Experts of a small language model.
Size: 14 layers, width 160, vocabulary 2048, 16.4M parameters.
Below are experts of layer 2 (counted from 0) of a mixture-of-experts language model. Rows are named router (the router's row for the expert), gate (a neuron's input weights, with its number), up (a neuron's input weights, with its number), down (a neuron's output weights, with its number) and show model dimensions 0-159. Each number is 128 + 24 x the weight over its row's rms, rounded and kept within 0 to 255. Numbers have three digits each.
After each expert's rows: a language model's description of what the expert responds to; "mostly gets" lists some tokens that are sent to it at least half of the time. This comes from a sample of Wikipedia text that the model never trained on.

# expert 16
router:109127059136124135153120145165115135150135114139131122174142152136159154129150127144140138140150136114120114127127117154090148119088139106132109120127127168167089130152104119166100121143140164179156129127130144142065114117112127122134113065101130085177063101146111127132163164128149136151148146167137150123121129101087133106137143114135103127149108138120092159086131123127131140158168181108109130151108120132153122181133126088097135175108099143137074127157136123115098146140133141
gate1:108119152144109151119115124118123101157150124086117154111153126130110105125119147117143108122106135085152102128136148116114107164087104147138114157146102133171121166095129144121145112120101159129117121150149118110169083123146147085152142115147106114118159138081144101121124158117096086119161152092186087131092122165174121158121100124117176167109134131130141115164132136121126101121107104163109140109173104140091084086128162138149123103171165125133145157096101134169108083148107128
up1:138137083110132084141137124176143146114101146122150084153132139139122125104143123149108156139149102161099172098128113141141130116142131076124179101132151151098120109162121150145070156147143162150136157153139136115065126154109138172104148120109154127180087140123098158145144098114101151127112094171094155122148114098115132126140139175128081091148106122131108148102131117115132119164121159138132107119132134113152147143131109137152135135103094126150095120145141101081155146064109135
down1:116148130152108176106117101086140144147111120093127150137153183152133106097119138158167127135123137070132096110116166115135119165138139140124097123121115174142119164104124096103145108118107113125116141123110101105101143097138125154153143094153106147121149129163132107125110133136097127085167148109182089120090156137166088136102091124158155104067087130150121163147159127108142127129138109170117145130170155139153126136156181124126117136146110090095143134101102166144119106147126102
Description: Space-led opening stems of common words after the or a, such as co, pro, re, st, comp, Jo, plus Cyrillic-text pieces.
mostly gets: " co", " pro", " d", " 19", " It", " Jo"

# expert 1
router:171127183105104132101104129166096179148117145128142116158096147076113131124117127061130150156181172135087120108134133131146133098163119148131150146090125138109115121140088151149120148095134118106145106157121107159091185142123103137152143137146170166125146157143093125162145124136117133075147135183121138164137118098141123120111128142096137150111092166137148148126089107152137076141067118098109125140137146116136126164098132136157120141123115114099141141148139133134122150125132135
gate1:123117116134124138125117088152124094152155119106111145099165133134136096146138117158153092111107127106152082149115164105090113156105096129117094139149094155158124138126159114111168079131112165148116121112162171115156089116133144072133123103145099105124116130100141093099148152116126113146135158094174095096089114170145129141123095113141181133099140113149126113165162145104137153095138131147135118102154083131111089090138133113146117133154135124117135165075132127155090111160092120
up1:096103098117129141146156132114118095124095122071165146125113080124091123161147123161126147104125149115148126160140134160090103138136111137150092111133130110135143116127168109138103113172163168112082099110122139069153132077119096138145056140088091153103117097145141155095155106152111104154112139116138096117115127134144129124161130162072128126154130123131111148146122139126148168135141115139152125150141123107150155152108112090082175112149112154135117138125121179138116147162143143
down1:184109144167139127120115151115098147153154134166136114143133076128133146107073137113125075149139131119076133128097133129144096096151147127115200128131149117166159127106123115147150129120124100138161136113097161115087120114103165156131138139118168125165132139125108134138105147127155152075124111122135153109166131159136166144170159175134144157116109141121150129136127134151151139146099131092089131115092129142073147095152083129150160135123082117151145114125145121105162156122163122
Description: Short word-internal pieces, often consonants or consonant clusters mid-word, such as n, il, br, ff, in library, fertility, hybridised.
mostly gets: "il", "N", "as", " N", "iv", "x"

# expert 9
router:116126158069154135132117154150123160127113105139121140169120138134097137083114103104122128127119178134103111116117109138128141098122156088125155130139170178100077093104098089132114148111118089140160124140149119154114153105108084127136080111138125157077161126141126134116132112122184183117106091143101128105148103101161120107114141126135112088143115102137133115089101111159148092154081137102123087146120156102121161128119111148133144155143169142112102142155162145146127171117150132
gate1:117148150149119147137101113136106133141136125091110151105143177121156126166124133169143115138105157088163064156135148105114119163114097159094099152158115145143140154134165116114135089141113182142096120115140168119144078101126118109131138107158115113144121104107149090112165143156108084141143145103155118119109161166147136111123101096121172134103122113162154114149143141123107169077144140154123129126144104128125105104115124120175117133162120099098172167085138117155086111153108137
up1:127129193126107091107133123149137153114119131120103167142101168135099137076143099120144112150107154115136104116129111108132113111129115123081138121131159159114099103094125112181110131131121091131208103094138116101133120079153105129104108131129133082115124102138128134170131119093140142112086120157101140144172145123091135126152130121136120100136137098116107144092152098177119200128140139114109131133137116118157151126127116149148166118176058144149144106139143140144130161119148111
down1:134146109130100133117134118119109111120144101126082116093128083134166079148140155107156119158127139130123118149112108136100115151153139125151116181105072102139124109109186133132152106173084142123106116137134112135152132131172176189137166114099133134101180143124135134151145120135122098130168095104146128124109107164119130152142088133120114139124122159138126118141131152152109076139132113145105156127112070148115123128134148146108147130130136144090173192103148094117145077152103102
Description: Single consonant pieces inside words and names, like d, t, k, st (Grimsby, Mandurah, attend), plus the word not after auxiliaries.
mostly gets: "d", "f", "st", "cc", "g", " not"

# expert 8
router:124088128158147098125155121150131109136121107135159075146107144109134132086111163147122141104140145125119134143128096173064139100169163106111141089109157110088092101102137127149135125133127124145146119178130109132106091136126101148117104103154115149160146131147110123100130111158138158107104104150126116150128150096144163135160134139111125154106088103110144156112085159155078125146112152098136139150095134137148165162125155087119116163138169095142163123118154155120175079112164158
gate1:127141150141106159132086107140136135137112144107129166104169143133121099151135113134156092127128134096157084115125159086146098170096087152111095165155096140164147155093140122130150109112094160127100124113154149124164129123148158084167144122125129119127155140113114093151113148104105110127144157097169103125093105171150115139095084109135172143096125149151147098152161140105162145107138111166116147105168104139101093110134146134132102133161131114119129171100119114170100101156088117
up1:113167174129108080081192155140111183113137126165147153160132112125112132169116127120152136167086133139098154140130136152134125113151152084118126136124119165154104132119146095095118164112133150143136155115134136116133171167091152149094166139107098124156145115163088129130161136135128166142156098121128149116114100101138146140136122138087118100149161124117134136134144140164138102156173126126127107128134137104085129134134168100063145128117168150154125135114175154107138142097102099
down1:141127121090140124099108105126120179108130149123105149157156105091155115148174130129130081112132145156108127099156153102132161167108158115121134172093145097118118111145114080098143139106110142103156145120110104152170154098140127102100164143163148137110123104192109040091142137104144153125127135095101113103126102165133122134116119126133117105139146114145141136121115133156152159104110102127155173105124121086116140118151132157153126117127166105115116081162137082122126151113164140
Description: Articles the, a, an and The/A, mostly after of, in or to; also capital A in table cells and abbreviations like Aug.
mostly gets: " the", " The", " a", " A", " an", " An"

# expert 4
router:115116123146186112116111126145114152107112071142159108129153121139131113143123175131127116126136138112097136091108120110158182112146127136120135119101113122113125151134133090143118173166153126121074149115157126156143141149126099131137116089108130132122188113157132128109149093123156204098133124125140138095143114105118126113098157110092110169056151138135151178133121099121132124146086152089159115180129117169147134082145154157148096139144152121121144112151168105117135139132123133
gate1:101081140127124163124116106139105094143113150126111142113122148102112110143122122145165117121124092115186128167176142120139103152102102133106132151141127139161145129100116155132148124117106117150159121164112125105151133121149162082128158141124107148143100180083148095143127158127121087144130126161151100164168110145144123165136103128109152152096145179160116115115132154111120148093163112145117154089171135087086135153092127164111093106152135104145146171098096121165115113086159124
up1:145141126141200099112134155144146138131103079145105113131122145146148101165069131174104100131138126112138090119106152114095139124150134124124141121133097146095122096134137102107062134138105148101132138100118145151146138124061127125161133115120128176124121096133109165120159119152118107138125116111161140087117114156148135089139119133096117175090144127154134125062139149117118134143171160116115145104125115130143150155116147128157076186100095132147127132097127110100133173114120116
down1:126138142113122131126115110114138113083153130111123139097109153125124150107139111105116126103207125103126142088155108168156117091130130130085123150103129143134153136159153160100101146122130139137183170143097131105138137132117060155189147120154161173112118116113122117126094138141134100109150125112106134120123121142135140134138091083105099082164120113121132115109123148123127146099073105168134165164116177153106128116134146142157191142102101124116101137161107144146104138124138174
Description: Sentence-ending periods and table pipes, plus male first names or name pieces starting a personal name, such as Robert, Peter, John.
mostly gets: ".", ").", " Jo", " him", " John", " Ja"

# expert 26
router:173123123126151080154152139085146126128099088145086097194123133121154132138139143119136150111160149091113139149134129117147114083149155157137136131108136181131133123115088103144146139123107106098106139138112079145134144138127105171154086123120175130097134140112089141116163140108156164092149092134109132155188132132144103154116106144133137152140132080110167095113180135148115147118101149084180149128117145123151117143114154133151103127097124139107127141139190132120125122133135099
gate0:167153098115118159156125131093132155162168103095115205168112095146128134134123147127084156138087153105109123122153137139136182146128133167101098078127069134106134159153096124091113086124140138188148148112155138134160124157095129120139176134123118128155137107117103100119145161137123163151108099134125140112148126142125140098124145118091144127120080152143147101168133141152095152110144127110102112133145110108125132117120114124122100158131173128100132153125177141144092109144106133
up0:133125106102188128085175124133119179119121120167121094151131062110150121126119077160114102108092145148142128157147146122127128124121161123128154155117117156150152114111136115131154154159082134089065126110122128152111155127106096157166160118151123122127105113142123135134159082142125100117144112133149109135062087157144092103155156130170130120138166122117102134088113133135131122117155104133173125091165120083181102147116141120113149110106101123132111123129147129131126132138167125
down0:151100110124170180102134108100104114140136115117128132148123115126138094099117145073146161108075117077113161161122127129127117128148157133162139114069107119129118142097100161126112105096133105149179136149097148152151125153134138121119122117155112124158123136157078093128145141117141136130147076148092155117129136112085140122121144148121156099127134143108143120157102149104082156163166126083162130146138117164097145116118142056075126156104142145128117117119154119138119140171156105
Description: Section heading markers == and === at line starts or ends, plus word-ending pieces such as ment, al, ic, and Hebrew bytes.
mostly gets: "==", "===", "ct", "°", "per", "par"

# expert 0
router:107142143111139130121135155108101117125110111128164147156126116148160135126093098138118141142140191106106152116100109174099125123146150135124142115112131144112132090117085072139097182153144111139140119120126091155105127127060111118160095141113177160098123137144129133102125160132188142124120123157113135111131166093135121103104153152118138139139085118114147135091109126155099054104092106097131105135107187147140150131131163167102116136131161100102147119145162128122117134120161151
gate1:115112133153092149127092089143108110149150123084096135106153165128123107145147122136139098105113113113160097123136172099144114158099102140120102150155098135152117159114151147143151088128120174136103125164160165113159101107154137096137129111147088112124128109104115106153122130123084101130145154116163091148085121167164116124130089117129173151095146151164104130158158137099155159131129127152130160097165094112109102106124120113154122129166119110158109173086109155173124093136097146
up1:088131135125112101151157128168117159151105107128128148165110113145119126128130138090128167141130144106126102135145125141129136140128124129102101122165125108145087101122157067160148115100135132130105085072152113172124176139107099123122135173132104157108164150138086090133164137147121144098158144122148128161118117126169148162148120124096128140130116145128084111144171080124093139134148216133092135106110128120138139166093137123125102166151119113158137130102125103113170117158121097
down1:203153152123120125135128139118091105098113137102155125177148132117145166127090110107170162095117126135140120107132145136142135093120160130094129119139143134161141119129102151169149140163156152101105146142121122107107122150154102118134098146159112124122152081154173156098128157138132132099127106121137126142140144038173103166139132151137111103108137135086121149179161073146104117130096145124112125130141089136163096136127151144111129145108148130184114122160106129101123126101135158
Description: Prepositions after nouns or verbs, such as of, with, from, for, by, plus -ing endings and table pipes in sports lists.
mostly gets: " of", " on", " for", " with", " from", " by"

# expert 6
router:108161108123136173154176121075121151094142144136132109109114129129096106125120103154148078116136140126120084121137134133166110132122140095130133107115172158139119088132156122113121125089139128158093141102146125170085159143111133169152101144119114148114153158131153115080108094145132161073128131110132136131129140096114147119148134065129115143118110093080115129071103121134116077143110153119145121137082116102175148147167130102093083140157159135119121122145124103117166142150129132
gate1:119141167147119147107116119175147120148144135103086164139171153126153125107108139111143129130086110102161078143129159106131120175109114154126124146143091105154115166100118146152146115141106134107129115161126159119160107107150159082156140098146122111140149150102126102155127157108119097146151139149184078137101118156170135139103095127149172137089132142192142117162179152096143144111130111145100115099169127138098103115121150133142129142160152093138156159100110153139106113133108140
up1:085139123127101192130152136131127131125146095119133159124135107123127042133148092149108077122083141100135132116120135145117125142109124136141156105182157132143131110113150124092123127077112144110104136106128134119096131139109141162180131116126076108088191139136134128122101107105125137139106129091153132137146120126100144125174129062171094140127121115113123136123133080153108127131134115130148129134101125105119130143169098124083056139126094148141115095104133127156137136108154144
down1:113104122129112114106178124151124138154132076132112091130129120109116123117119149103146110131127169139109121097122140131115089144122105105139151103144125158123140154097126108084146133112099112100141159137153143111125145104165135128118138130100115118090139140125093092149115100087169127166145110073154113109124139091139140132100049142116139114127082114099096170177139158141145168136146120162144164152135155155122076147146138141133130199129119151116176142110138136139136144140068133
Description: Forms of be (was, were, is, been), especially after which or it, plus century digits 19/18, closing parentheses, and table pipes.
mostly gets: " was", ")", " 19", " be", "\"", " 18"

# expert 28
router:131165152123119145124141111119147135092111155119137130137156111132112099107134082153130151116130135110103167125110091151134129096159130116134126110138169171131135091141097107134151128065133092121170097106126120137163156151097150126166103139153134158091171141117107098137109123127140172173114167160121145118117106109119161129101147081142099094114106082114140121150141131152105056135119091112119133113153087100130149161125098138118126129149136166100078133153179139122096140133162123
gate0:124149141126128164107109142137125138157149124102153152086146166127163132150129117134144131102084121087162078141150156107140112169109100163108099144113101085142129154109142106128156092126120158161094154104136161126141131133161155108140155092153133125111116139074134119116132138143110103138128138098162106162088123175171134100095091120117182151122120153139147104097140171122132164088145132153112132124148150154104086113125144097113116128172130123125126182101105149155118131137093170
up0:127151121097112138110134158102142102134112162132101142121139115120144107154125170115125153127116134109112115111163107117140111128129139117116113138113100096118121131094110123134149129132146160114140092156145142154107076120113138131135125098110104084109160105117088213119129184109129128180174103138155140134131161133155153126120135142087103152122134125143124100118132093139115107131089157155125108146114126116083130133168179121079113091121159158147109154128072169126070106186145120
down0:113136110118145132139139128137151184130119113107137103114079126142138096151143159136134104128087125102123119083143147130122098139118083106165104107109142115084141137102133112139160140104132072123153144158175118100135099171086142116168146136169133091118090111156133142097094149139097125110157165147149124090120156146135092108113101086115139146137117132132153139109161098148133126130090111112125145154104100130154137127186106125148145108112141159074093106152161101111112174167103121
Description: Word-final inflection or suffix pieces, especially -ed and -ated, plus th, en, ist, id, in averaged, engaged, Sweden.
mostly gets: "ist", "ated", "id", "ight", "and", "ang"